Weights of a small mixture-of-experts language model, trained from scratch on English Wikipedia.
Size: 15 layers, width 192, vocabulary 8192, 31.7M parameters.
Experts: 96 SwiGLU neurons an expert, a softmax router.
Training: 343M tokens, 5228 steps.
Below are experts of layer 5 (counted from 0) of a mixture-of-experts language model. Rows are named router (the router's row for the expert), gate (a neuron's input weights, with its number), up (a neuron's input weights, with its number), down (a neuron's output weights, with its number) and show model dimensions 0-191. Each number is 128 + 24 x the weight over its row's rms, rounded and kept within 0 to 255. Numbers have three digits each.
After each expert's rows: a language model's description of what the expert responds to; "comes before" lists some tokens at least twice as common just after its tokens as in all text. This comes from a sample of Wikipedia text that the model never trained on. Tokens count by the router's weight.

# expert 15
router:134108145126129074107151109115092163126151115068130132114119132132112168148096153131163142099121079144179095075114090172096140134145132114128094109151111091138132162127141128121102139086147137106170128139123105138133148148062134114155133127124137117147101143118146151112162124116115124167111127099127082126171146127154131151164100099114118130123181122105143108080098091135137111147134083109124120170115136099156174122159122157111124111092181093123111143085123126098133125095110130147122104142118132144117147138179103103167123144140099107100131102143146127153131151103097149135
gate0:096184092082114154120133141099136151120143087140120122136103138162127138142074110141133140152128133157106114090142166139098096172139107111128144145126150096178100098149142116143139088112093104121110133143143100151104140110091167105053123161115125165091147142094124138107134115157095100144133136106119075124126121097140102165114128071120087141120107089099105124149123097142146160128109138075149110105122150119102141137100107133116105149155154142101121173120145148099094129155102095118117129105137107148118137088082124139132171146148111132110120091123148155124126156142128148112
up0:143129125124137122132195152107146119164112129144170112100129127130127115093102119142167128082142129158099158129105127124130127140095121172061099129135084142140108118126131104103115131130096105158157150134172095157150142140129077105146130104104088130113143137082148078153138171114111124152125177100135161129113159154161107138107173122155131072131134114182143140134122154136153135130142121129138128111135138130149122159100123097075090073128146143145111132151162172089171136165153101144101122129145115112108141093143144144118133118103162119125121113138145166128137162136168110109
down0:145077072146168154118119128095160140129123091171150141140122108115109169120151113156110097116118133124126101116121096144130145146124104089147150106141134117120134117134162129109085147130118159202116130113178095116137088126098105102111110103141142138148137085112140071163144145154109137085111159092093154137088122134124086137158160099155119155141103113133106116137144122132126154137187083111150121152139124155128161125138140106081098111135138145113100149149109150099137115124129120125102103126097106184144112158119136144172142143117146077181100124147153121141137141093120108131
gate1:150089152135120122139124105135099112128109147119129094157117104143109143136097131136084135086073136131128111118186182122096101114107118137105096114150098133124097107096101117156133053081119118107112105123176161117116095111136107153122143145120120112079145112167105081152116134084128122134123138151138127145122125137134115081131133133121119112140130153134090122160114151163133135122119152109124117145109105103099107099132105124107120175127146128115136106094116182135128114130146191091198150166153098161109136126124107140122152141104071067098131134129125143108135101156122118133
up1:128134108142087097140156107148131157165135115151177201104145167117169118145131091109118117186088140144113138168109080128098155113167160136118152104103105130103146107103180098144116131127159119138164125152150117112113155130159151114156127160094132125093104175119097118139099124194104141098100113118094114135125147153102130130129134137149119137135135095101178112125114145163159106107139106130108121122169090065117116144156134141118148096132113104125126121135146106138149131128094104116082136118105084101110129104136135116112125161166124124149136163140130112166131131091140143106
down1:133135150161103165133146163139113125139159115135096129120130103103112143139118180107121129110110146128127122134134098147129148108148147159125059126101134170128176147112127123147110154130157144141120110161109096079114114123120121169126113144108162138152111136132149114112124147142148157090117112136098088110125074115137098155104135162149161123129121144144135130114136131098125094138137147111125106161151187132139161103192158131109146118103159126144139095152109122127163088169107100129074107152090132083163056134145162081114134115136153072121123085118127142105132162108116145116
Field separators in lists
comes before: "\n", "1", "2", "3", "6", "4"

# expert 16
router:106107134108126097173123092147088155163142116082113137114098149131144148115169131118182145071187127155130068124106092131108114142170105128108119118140149115145143135131121093156126130101145132143157120122150089131134160137101130137145109142108168147165129154087164123130129143101140171130099103143138097141169177126185158135127129097133148093120130135094115131140092123181119183114118135122108125188124129118165141093108104138071137132122126107117072139080124120106144117112155124131105131135137120130144102140186134126127132116123140117104132118161130113143139164136106129163
gate0:067156101122139176094105113117155150102127145107149143151119115147105153125097124137157132121092150105100137161104125113125097141155171137127132129134159134139105198140120120159160075151152136149151145158132153118118126159110139138119134131099125129153141166108141138149179154154124100151151127156114138130124091099138139176102103133123152130117101122088098101170149098118130119100153109079109128159139155100103195116106099108114136113189133096131107158122146180135136123100074107124127138110124097109133161121126155130137160155100090141109137077153102129138136141117128162131
up0:140125156159164167140176138139122110169106121092128118108112165184146132134126131151190124160143176141134153139132080118130136154115104151077118164143127137120149105105143123094102178116147120137159152113141166109160132125114073108097126119134147116146128122141158151136135161112127159143144153120082136111107170121148063136126154129106107097158100141134111124132147146151139169154131135163124136112167096138137132142127090154126118107112144171129115135138113163144191123141110131167097140118144160132142104094162149111155133127080167144146127102132152114133131172114175114155
down0:169162116138180171148106145144151128130140142105099139148149107141138137166083146098131072119116188117092119118138114113183101169123120083120098127152154112125099096109114143128085122102135115132110173128148137095179119115135175106138147095125120153137097132137155126140121163146121133143146142116115100129100122125132136105100133108162114142135168103132061119137158171145113143189171175122158154112083108097173139124112143096111102120137110137134083147139101156122165152109112116130136142137092097136105153153124106118162111122090150087151138135135135139133128130125130113142
gate1:129140139121112128126127105143138146183115154155138103192112095119116123117159149122128134079128128114107085115140136148119134131118141117126099082141139147160103102091132101106114139105196099133094142159136104130082088068107116092149143153122122126129135107107097130132166134103125152117159105123115136145158109109146111165103122136154098107132117141128132083127116144161104155107158138137119097089096140105089109107119099160116120151128161118117126151113110155179103158126143184150116134193139104159100080104114118125135169116108164077094151108115124129085149127132129152138
up1:127143130142137128125105193091147129126143123125160165118138138145122125178133070116127140110088155143157175100157150135133163098148119139114140125116082185116146107135168118157116109150106121128125120152127129126121145151134148134126176203104132151135162125157099114149160132162126113105152098141105113109134126169124127114143136119121117140150160098071118147171147105107153120088127115113117120163108102077117087162131162140109147095103111132090124137145104124105162098121143107092094113177121102120133102154188120122099138141153105155142114151167103120151121139114172131137
down1:137152123134140136122095166104153131152128142095125112118123126141080106159127161147120167168117131099111121106168160156124125177134147140114157135098158148139223112112113154152126092112177112182132127148134086096085153131146126118103107171145136102137123122119153150117151139115205140112149131128096130089121073130139154145125120140139100128139121169104154096154170134124130116126170078111140151119121154147155123123150124130156183150090135120143116135157133133138149129141106110151130111150135131119152105135132155140149134145143129148084194121130122157107140160127134159148
Sentence-start articles
comes before: "2", "1", "0", "3", "5", "4"

# expert 19
router:117072113113114090162121120158112129160137150097137201107117104096129131113133136107141120102114107164139129130093107153097096158127111111133136073106134069131133113120100110149106116097131133123117123138146122135134150145115187148155182149110123099131144155126130141147145148090145110128132081105132124114151102116131157123135142109133118157135139115055172127076105118156161135144154151085135120147126128129110116102137090152128130127114143148109108120090100124129146141141156091128133154128154135125127143203141125113144169182113075104124128116147159132152161161097113140174
gate0:112167056102127109095142135123141125137149119151147134110098141148144139118122104128177142101116110112154107129132129122095140126097151138108143143123165127127120107138110109167130108120092088088118115140162117136150140137098131118102114110102119175133193139107129095119182142171095112118108132125081133088154130104154122118158154139102130125121115114103094183111117139142092133079158114132174153143151139166164172107139115112076082089169123152131135187116094131158114123132139114124133113121083116142173176107172143160120118095126117152108128116133110133142138136134141151124
up0:165127163117122153158139128152130130144095161090128128099117130143099137108119125132126139182130186144129118087100152125144083152096125155101095150149139176145141164127141136084138166144166155152121120121157118114138122088148101095132113118141115118137108118143162127161138161157143166137169150145133124149106144151132129122160130115142120120111108133141134110167167152131179110188090114142117161149175137184143128163158151104150121128112162120134129120185138170116187127152154116147065148146140146128087107093160145135103128155134117116132138100127128110127141147115142115172
down0:158182107136149160127131114089170169163109111132167142167129094132111167155100111126100120097133129124126126122145119093136085136150126118130128128103146111105108143175124093113090166153127144147117144147128144069132094166130156143111153129172116123175143111122190113142091144124063093108093097121121124118122104157078157140138128130099132130116153123162081120120159098135143156137134123134103170121155135129127108144151133099151115103139160146135161172124098164137139111128146082127100105141121097135107112163113121143172157124128131090163122129156143151092132166151107119136
gate1:106124126106113145136142077113131126169141191133160134142136148108124146119139116118119110110129118079119109098124117111115159086133128176125127117127127117125091132133146120161094084130209132150121138177087102103089153133132140057100146138147110147123125153094131141093137141129129141146167087121159113146172086147157135126120106150133155163131094104145104133179141119152177150123139116140147141148154131110086103118119144137118134144134129138111109104112139149133092145134124167130161138139089113102071108121144110087113152145116147061110115132134163145099132110100157166133
up1:132171131142102166140088150162132125172139147118133126086144153131151143116141119115136141131109158126093135114115102166167139129123097108108107078139097145134110146100148140155148130158166135141145083110148131122123113152128161098148144171133138123173083090112117108117132174129134115121147072110113074133130159130101121139133117150150119118120161112129185096127159129089126127096164163096140091146108147095100123128146177147140101083109120139088131127163158121119158154113110123105086106155139082128161122183132144141142115151111138124161134122174109124159080118097109115145
down1:125149145135117140132104124105124124104118120153136110077133151139128155121131142115122162127108157151136120098143073138124159137102117103079093131151132184155140123148139184160145124088116120108092143181114109058119132110117115145107120133125140130129124129117168151102097097150126105137128132149135104121143129070132146123136131125131162152132101138155112157150121097115108145123147139137095114150170153087115084115139121095116159131116134099116100152149134166111141177150153097116121079123094121120147147125107195147112120143165157134109135070191151151161143097072125136120
Digits in numbers
comes before: ".", " | ", "–", ", ", " |", ","

# expert 17
router:178112151105166145129161109131091148098142115094124139113102137106112116118155156093165178105100118113147105073119143144106107177112119100121087113107118121136137155084090136141127172100158181101146137127143087136139157160105140142124138158112117130108087141094133106183145154131126108095090120142118120135141187131123152151159095101103138106107147125103147139092117117135127149142136156109105094115166141144107161089156140147128173148124140155110074106106135141109154118120102133131114125150127196159131127143145115128141146168123122104094102098133139131118163133106092136111
gate0:079163085069126152099130126125119147147180104116182120133131148134127131122088133113132107116114150128135131083147150160129114109083160156136119153170182111133147145139109156171153088123127110113130149142129150134105157141153135110118134133114096133146147174133166121129156133123119136120115153140098173163155096107124172162123104141163118167145113126115074145123093108149137159133093144132148153095137163103109138117130123096062103148123174137126123142119132131113097109143177110167117121121086134153119155088110147168148122181109097135120132130120127095093126118164120125113
up0:145145135127180124139154134122126128139101140117131134102119130166151132102134099109128136129150173143135139086124064142103158158104128150111095103111141157111137119149149146106143153122137102144145141114163141165189156176075105103132136107128105132089113125106139165178100142181147138127100176103122160089105152135163100123139148145135115131104113132122131122117147124092157085142095146156179135142136140170143127146110132162132079095119153160133107153139107135123149126107080125135123153124149148137101069093132128115126127103095096141120131138185134134146141121151174082155
down0:107136131126151165134103137112163100093132106146107114120126105147115148124109122149088081127112137158126128118131106138148096181105136131144114154137142085150071116143107121065076141095136148138125162118111136127193109132092122102113143107162141138097162119143114138138141088147121179131131130128118109133098144149088147111059121126101118135116173143156121092160135141133123143140155155108157138156132132134130146158153112083099129111164142151099096154142096142083157157158138100092100122119124122134121061138139163137141137108104136090094125170102104143138146134111146109169
gate1:132124134133146117135151093106147096171146153166111086127119091136120186135146129113128146140121105118161138098115127148085131092134105125107138129112134160176146136150143172127115069099153141171094145165143120095088118088141133158107145138123120116124118152159108115131137119084158089149159143116119132130114114140150132110132106079162159124124125161126072098130142110148111140158122124120132154153095099125151100107092147158112146183155155100130142155089107187153103115135107152133162134147150140113101131154154106090113137128135129102118096089103128147086192127142140156119
up1:116159113144083134113133152155143190152145123120158163134114151109087090128125077149133137090128178142140137166126110140120116173121171139173139098129067157096119131122116142147124125126139112127140102099093143133136132121120180110115119161131102136122147126140131098140098140151125135127144059093104083105129124126086123114155155169129118104121140100099180093113121164145141151080134136144123110114102129098105120149133129131132126109146127106108128091133104116117154170118138154102110143099126070148141103128117144138107097180147140092179159140131127119165086102094130136106
down1:128147177113125123090107124078129111099142123118086099110139105088120117136152195090128141100084110130129122128121124134137132163143119096094126099114138145158192098116132127148127128159128116183128129143099100119113126133114127118143123170129149158132106117140121160095114110122145113106120144141101129129142141104108125166104136135115130118185118171166153146154151140126145131102169155103130142129128181139107120076136169175119121145109182120153170121131101156154108132144135114130109103090121098124168105173101146079132140141138138131069143057130133141137109094145136135117
Line breaks and table cells
comes before: "| ", "|", "-", "\n", "- ", "|  |"

# expert 9
router:148093134106174140126128096107107130121161142132112152084127128084095133128159150096121179114148117132153133116112093154102102132133113085162080118153094151155122170090182123171102143114167145127128124130155091093144128169110134121130131118113088141114107177106144143108158154126095112131104108094150088140125165136126155147129085108115148089098160148077130125100106109150144149118151139107143141112140129134140135089089114114126158142115117116098099113095108149116170106101131097133121135115128153159131105187140132155116172165110139133100104124147159164080116146125116120138
gate0:104169068109179128115132156124143136132151106173116172145161133144148102148095097131160083146119111137141132119146118153122134136132132136146111110143187097159125120122159147107149106108125134113103132155137118151121159139088126126111118129104080186105124169136112107160147123137073137102105155140101135100160092099094094123111093118121117166134111141110086109078140062140125138123105104100132156137139162163132130093115133134131119120183147130124098148163142116110126155137112104145170115123127116149141147096165136132172142145152109114106138081157171144120087112115102135125
up0:150100134121130128178154124112114162159112156101153110147140157152131129069126135139135182127122142119108115102124142138174124117110150126086128107129102145108153115146136117101149120122134101153139177158167129169146144135155138136171136145119126122134116136103151127137149137159157162136132131071126139138145153171157057134139161135122144092126112115117131125151109179093156098144133140165115152128124109128171134162119101142155118127090158154119117123116110173124137061149107150157086147115127139106113132079101142107115085089078142151159135149133112135110141196149133128158
down0:088118135134133164123116161118130140125123129142122103134115078132123134081117142116136108085108108128115173171114098148106126164113127112145144152147077147148097092158122171108112123118136150135096139134118131129140073120156139067110148108100163125121115108097143091152137129149141111095117131129132105114110121184095091131136130099118165144137109127124050100139108113097121119163162103113185113140085116168133141118164139119114107121137162104119090147136157158084137130096145102134117118080090104155112130142121111143181142137108172124098125144109076107160114128133124112119
gate1:126126167131097144108104097124151135172113157143140133155118083104110175148119146125094105122143125117141089112141136135137104176152126114153130153127118142092108120112147111122086061097115109148134106158111108144149179139113157150066140153165111163095121177145106124127115118134144148098101113149124131096120140143132106127134103134135130130154092169147093123187166106149146131072136159080168155118103149108126128131122081147133123181143156118145133117109107142178143096135145121112158147139127123138091098116137102139087162135090138096097124120104114102102132134107155096137
up1:138127142143121124129160174146139098114152139168147142141153130114110088173123080099136119165098132139166144144097084139133180164149136132142104102169101150109124102110152121159161099146094111133105129117099124128120129124140169118156165187137136118135095147131117052148109109148107120119136095104110106103145131156102135116122078174152103134126119111115148129131122150152115135092151110149101111113170140125100112127164158100140107113132133132071110127132140144112164130152165132112136149143143095109166129184132122128102128170146121097137107120156133138186069145112141147145
down1:111126121137105125123112151151146095154137125109116131103135129129077172154137145129080113084090108116171112130162157112110144169121099125115079114120133126143129125115086117113136105153157124143133103133091116136153114124131149142164135125134078106127147124132143094113136092094166128129094168143118106119176101141119143162128209156120153123181119123153136174149137173132153114114133077104147119124120160113131136127144147160161117194129181112141134132127114148127102137169127080111121107088113129128122087147116153096123136140129119126076093119116120149149068130122103151107
Line breaks and headings
comes before: "-", "| ", "|", "\n", "The", "\n\n"

# expert 28
router:140126126075124101098089088166085146138155177110145147120107103105120146170132148123181141102126085109124110116097125124139135131126135112182136105104108125112132139096117107153126139113120058118144131159129127169149158171082156154136158118126114154116131137122125128125111140089123132120101108164116149107142129162170166169138164088096141144140123135121193163105100121152165120130116141078140104116116117091183113108128099131122132138104130138162103129099083155127138137134121111134155146139089159132119159139122109143141181127139110124120119117132182112153137149138117166167
gate5:177144106114176097136106130180111150143116118152091120102137112132104162145126149154105138116148117170110193107103149137110134150154136121138119119154089115155127123097152098107109138142123162122084124147141112147122200099168137111131113099101128122149105096095127136135162133108112135118106146124090096133081159121149118100152122097142145163122095125166130147185089181119128153111149120127096158141144136106165125150125115136107131143136161170111144149137158123087144139149078129157111072167143126118149124094098118147120082107140119105150153104131137131125110148159146164128
up5:114132147091126106121151167150161108159151117131151146142123092133114097137107104144108162173136115137098174121165127117182151129114142112104148109124147109165153108110126152174139116096139134103106122112135160150141112093175128147155099143129135103121120085164094113148186110127149113095152152101105121166141126151111150128147187089143099133114093110147115108130190092129154135139142144113151089095143127108107192089125134166118133129125106117102115147112143138124137191139074137122119101122135131163151125118106109104135102101131134101182100130137149136142163140126123163131
down5:123152127125136081099111124142139106097172082127120139089152100088153133135168152129185118130118133124132159099111112130119108128127117138127130099121077115129140110144129127103085093139122131129157135175164117159141147081126122143189173111109069135132119094136153158143127156090133099129110122127132152152153091113098147155151179109130133103130136143146128122154135127085092136128141136108123122086096109118114142143110092145158115100135140120114119150138131137110135122169082141146156126133219096160098108112147139150145120135118137081139103150084091154129093138128111087145
gate6:196126094141129139154095180078120116129121131148144168149122107135124120114137202096153102148159125086112117119135133134152103101106101106120134143109144127119106141136084105131102139117119158110149132152115138153140115148086126110116077125142133163110140081100110126110161121126143129166086130099154126106133121115137154160137148107130102147109104145140139158164165138109117121146151119127079133136147159163139145077141140118103153127092155121084176126124113114139132153108115102166166108180120086086145120165126144130093148107114127101190143122154119107162136165111147112143
up6:151126093099156097127112128143153144114087116119075139115135121136108100102130089157171138133123148127141157061109094110098107101113119130116118129175095137119127149109146115124113164148148178130100141109138148124098155143156113127156136117085137144136129086140106129119137143110152106137136159134149137138154108129164117100147130113116138155156170141121103142112112117159065123184143094137084126178124068118116143156089071127144126162141109090117129143128134103156159110146137124134119156096121107148128189145109140142119111120159120129103136135157120135111074123203122115121
down6:115102161133095132123145091120103117110149125155154105119128095114137106141130070134125167149097118127190150098133134098134158120114154123100113124124141142151151113147084142134127137098155135132121165132142124151130124093147122133088136082109145157154099138096166122145118143120155117183093097124095138172131106139183129127165102085087164120153133128128137126148120162102117145156101145148122115152148118129142075132125134103162118193140131135107141096115111070128161131130111106121122146119100145161127082166159115085098158116105124133101125133067158118111127112083125160111
Pieces after hyphens
comes before: " |", ".", " | ", "; ", ", ", "′"

# expert 1
router:159091121124139119155146079087140158156133142123131164111123125109130155100136152122129140121177079128150087103122109165115087162141106121174126119129099106144142159131099141135108133144160155158130156146160133144167168137113149171156124155131140087121144172133148152167131144135088130163087118100147090146150129117115131120150088120123120145098125170125159118081100120168165167130101149128138082119157132102147097114123106125135169091146151121145110147087119147140145111114101107131099166137117133112149131122148091160134119168110131089121161115116099132134091160077095097127
gate0:122157085054169147107088124127124154166157113118123099140117122129130108123121125103140101127082133110123142098114144137112122120088166177125167136135200098121149167170122141171124103109084123141170142164096122124124117158113155140132101108096115095130128170134128118117165114133139175104121139128130131149151051105103083139168106123129149151108116107093084150119127131141143155117141148126139128123137162089126166101140126162092155099148148143106143127088111138097100148189157141123131091126126100143108126093128124145131130142161118147126134112132113116141105125120099119147
up0:147099128145086125159168151099154125164099124109144135122135125151129079115114145154210138126129133124126113101146106124158099159142125149094087145138110138129127092124115115113105111091166094165078148117168137128157127116120083082142134117135112129151125146071114094184140160155135105164105134126089116127140170149155066153103168152107115103163139128122157129136121156133136118144123130157138147127150117126122102127117131135130091122125111150128137122159123129165124139135134136126072160119123088114100086151188171152128097134103137143124112105111145172102130114127092154152
down0:138130093120184166098130130085159108122146094154121144104147109155123152146076118161127119093128146163117137142135095149162148185137123133122154096133116102143099142138116164103143121138126115104132118127127104106173088147144139118113102130150124131151133114092149109120139132185121125121089133106101106136110106125094129074094135084154129104095170105136116130119122112123163128099127146120150119125150128136177105134165143094107067112175156116128124172124075160132182151121153107163130138156115137153108085146151133097136132121125150132185119088105143160101132132115151093132
gate1:122115157118119109114154134114116116165114145171109167161152107110111172150107099149143083100142135097116107074118145100093132135113112161112114143139115154141106150145114165117114136133131119110087134170159119165145159162117133091110091152089129169093117106119164114153156142116143109114116112110113138132130113158168137135120129123138128110083083138161125098170176122126132149102134178160115126150089154115114108124114089162146121173108165133127118104124108143113129140124139203117172155164153108120082141085149131166105135134128149088085109136121135131087121125135140107152
up1:141153164147111109080138092126136160145125165126118151146123128133149145118161118106154155165093144142124149121099103136160104105118140126170124100132092113124103117142148057166181138139127167134143091114132130117110128133138143143141154149151137132136116128126080099131122112132137110118138059128081069135156136132082118120155115144129132119098157111092177133103100127153130154088126108100110104072168096125099141176106157131122132120151058084098135153092122091144156119115130112107100114114137099131120122154108143134157125098139120139167139119151095138168125141099134144121
down1:127099175132098105135122140166141120131129129095127100120123116140096099135112150150128132146091109118165099117103129140082130140112123090103162132119172146169139112133110141162120156110145115111101137162098124079104112136151130086121155172122132162132109128108152133110129081139150131105169124166119119061126098078123131154078170150100110121146136137142144115161119129129131111126153129094125143125091175137152148092149150184157121160084145092143120133146100136136140136125140112139102096168138139114153109104130181086123152152117113093095141089136106176113168146102143149148
Institution name heads
comes before: ".", " of", ",", " and", " of the", " in"

# expert 10
router:163112158117175121149133151132068136111128135111111164113091111144107173102143123125163153088112146168173132127094103121105115144111117091113136097085168078144143134110143144149116160107183122142136144147137149134122153139086166132138142143142137087121158149126176109137117136100123106173096115126149113135126147150137149139150089121107141132119125105128125120103090108176147124120127161101131093150131125106142112097165124164131159114142130145126113117132106145123151107052112144175097127105125155174126152155128115101143128120148143072105113132153138137114110130106063174133
gate0:104162076102141162128128140119129127122121112119182108132128120104158117132092141095146160093107160144134126135137153100085112137131159169107119169150171140172147117123141115137123090133139136086127146107125137109119100139095095092077106116091109170104181153087122112167165103099074106122118153133129133175147108126112082143144080117098147097148144150126088110122101148167169118133116102129128150122113134101158151081108122126115123108143156155083105150109127138110134163161120134140170117127084123150117146081120137180144142136134090140139134133126122098134131099121118139127
up0:126107143127103141149163152098139124145135147122101118110138136163159138083135108157144108158120154112120084120078142139134122151106121145081119128121121140109136137093137135094127128112117103166123143146162118131128155124135128121110115057119107099176087125128147110142126162166120191152160142076126144120129138140128132108122191113142097112114093072112155141153151166100156124111128118141160161122165143150140100154138128118130135112083146139141124115107095142106185094131126130155072107069129173105110090123128136090107130117154142118118143098131144110169161161126171136113
down0:146125126141194170112134148097131110093133115108134113117101108146079123127105090111099115130107123117130140115107120144123132168060178081178153138098157114166119105153124152087092141114117138131134130119088144104134144165083165109109100132194155091141159108119135130163157133156138111115125140119087119141130108159115114153120127134134130083121121138170131135080123124118140137124119130115146116148132130166118141097123117112055105108127178113123115144088095164115131143097178134150096124113119092125128096168123165146131090108119134156170132125108133137128131162135119127147
gate1:114150154145100151107187111168111112175126107120153135115106092112072119128100130136124157106120124119105091126126187110115130143135114126110116119141146090116143132117124139122107109103153121127114125152154139164146168124126124142115148168150132117144130156158122144170092090080160110129162136137109134138112100152150087113149127144165141072131078140112075141138109109163148120091100155158153131125069127057135088103127134105087089192147124111134135133109128141139119118156106179120130157117130108149128126137134138110113159117129134074097119106092115117103116132119155113155
up1:119145152132116133155137153131117152133156119133135166137144145136156151154119075129143122137144137185145154111101118168127146133176113147138123092115078142170106131119128136182136090115144118103130095113109165122151145094143120136161124141133150147120102103135088109146131146146118110105127091137116096120115131159091159140135136145139163130153123061111156130122103154098123097100159148139141098136155111122121099112151181057115138126117120146083075126168098107116172165113169141140096110122100136114114101191154140122084120106149136149158160135128118103118091121115147117100
down1:107138149118089083099072123145127126104144072097123110096140101137115143126127122137150163176098082129164147146152106119141150113151121107110092098140144151178153132131134134178124140129149151090129136170118101112154113156092156105131155146138131151119114125119137142108189146115116126120099117129157126091126116130109131156102147168155130139182135132159163142172126108115135149105120152167146160146131161050151118097183143121125109130118129107122148132171130130161164122149110152153113110168119147132141123118112171068160108127137135120117153081117129143129111146094122137138
Number separators
comes before: "1", "2", "0", "3", "4", "6"

# expert 12
router:100082115091131111167128127170107160155139109127122131115130124147108127117128147105114149115141098133137126140101071133077126131137122118141105093142124097151158139105163116150062149142165120124143116114113132152169124184076182147147138170120113140134112137134163108113189126103060108118097127113134161122149152143123139155165124130110106127112154122098117138105122104143160123158133153098130105114116174110158148126146127157103154088144143095147112150125098159088141140127129138168105154102091125145156102155163127110126126149155123125074133100110140133125164133101105174163
gate0:126128069095103184125122144123118162114157096087141115160113115154142110116118102084121146112118132163137100101137129133122128150110154157128131144146174106141120164150151116167145097116118106140131168156171126151138151140081123095118106128093141147152121156157142135174147132145119114157103133150119143110175107112104103143122119122154098161105116174098088111081128152097149109115124094106145115124144144159130126114093143146079128118151149148078129176142144116109112150132106100092124117089118104177133138052105147156173116150117117138071113129134138122120134117141104116129
up0:076125132095133150145181139113170110164136152087182103109105156102137127112112117139158130090129128132118136107121169112131115163107112120095112095123114153124114118115136159080099110135107097161147120091145163148152129123130116110138153087096132141122164148132160121137163139164096136176127174087113162115113151149171068119135121132118137116139115149125137156113162159107160126145130145092158153122101127083136093150113128103108098122142174157131081153140134166127179111102124099129099142120131157109105117120146141126127135138105148121167155111158130160140133176132177099128
down0:141119103105127147125138159108120162110148122164132132116129134116137181142139145136135138117133156133062104121131106125139100139123120078153081131100119158140144079183134151124113136131132142167124136113139170115182111141099149082141161084163169117172121086112146093102152146113111095134102145092141108155112146136138128119138113115156116159138153135163074093135132152115125103167172108109152146125132147141106150129154135116135093114124168125130097174139109112100099161099153134121112070148110117110139136166128129144152080197108149100151120127120104141145113162127113110126
gate1:127129168125115160114137097132140168138152151134127109114137145107093216134149163130115116150114135154100129097096178100145118116095144139136139108148138105151153104104138140119112123128163130101121135134132134112157083104128142104106143145136137182087144157132086129153135141137151116113176125117132113108082089125114101142132111127107127095106155147116093116109117123155147118093135158169118124156090112131119130121096123168135107192142173106142112109092135167148104122159167159188145130142123071085110116117153138137107124123137113085110127116098121125120114141139119178186
up1:128143137165078119130110116165088152093138158103145173134163110140108163152109123142143128157118139124121141114116141154149116120111177121141099142175092130137157109130199135134139067161116125096133070115105152115139095116154126120134166128128114178088076125118095108146121141147129092145145064110117124112113125121103135170126131111115123091122162106103143123115105137138147108106179159133102081124118103110089121141132137114119129094102129125106122115132108111138160149129150143124125149112152121146124110131165175079098082114146132146174135146099115152145079149097134112121
down1:130155117152140145142083139130083154125167159078145118107153065117112133123149173136137126160118166112136164160107166115123132129158126117126067141151133144141164107165138138160087137110096131089133130146100095132160140114096140157143132174160127124109094143119147177119108159105140158114100116136141103056130078123128168154121138145109131107158137138143174146137131135111124124112111144134126114159177129115157106088133138154101110124145145113129150086161156144103166124155137116138111127147148117131144138126095191119117117146111148141101146122089122161118160115083149116127
Sentence-ending punctuation
comes before: "\n\n", " The", "\n", " He", " In ", " In"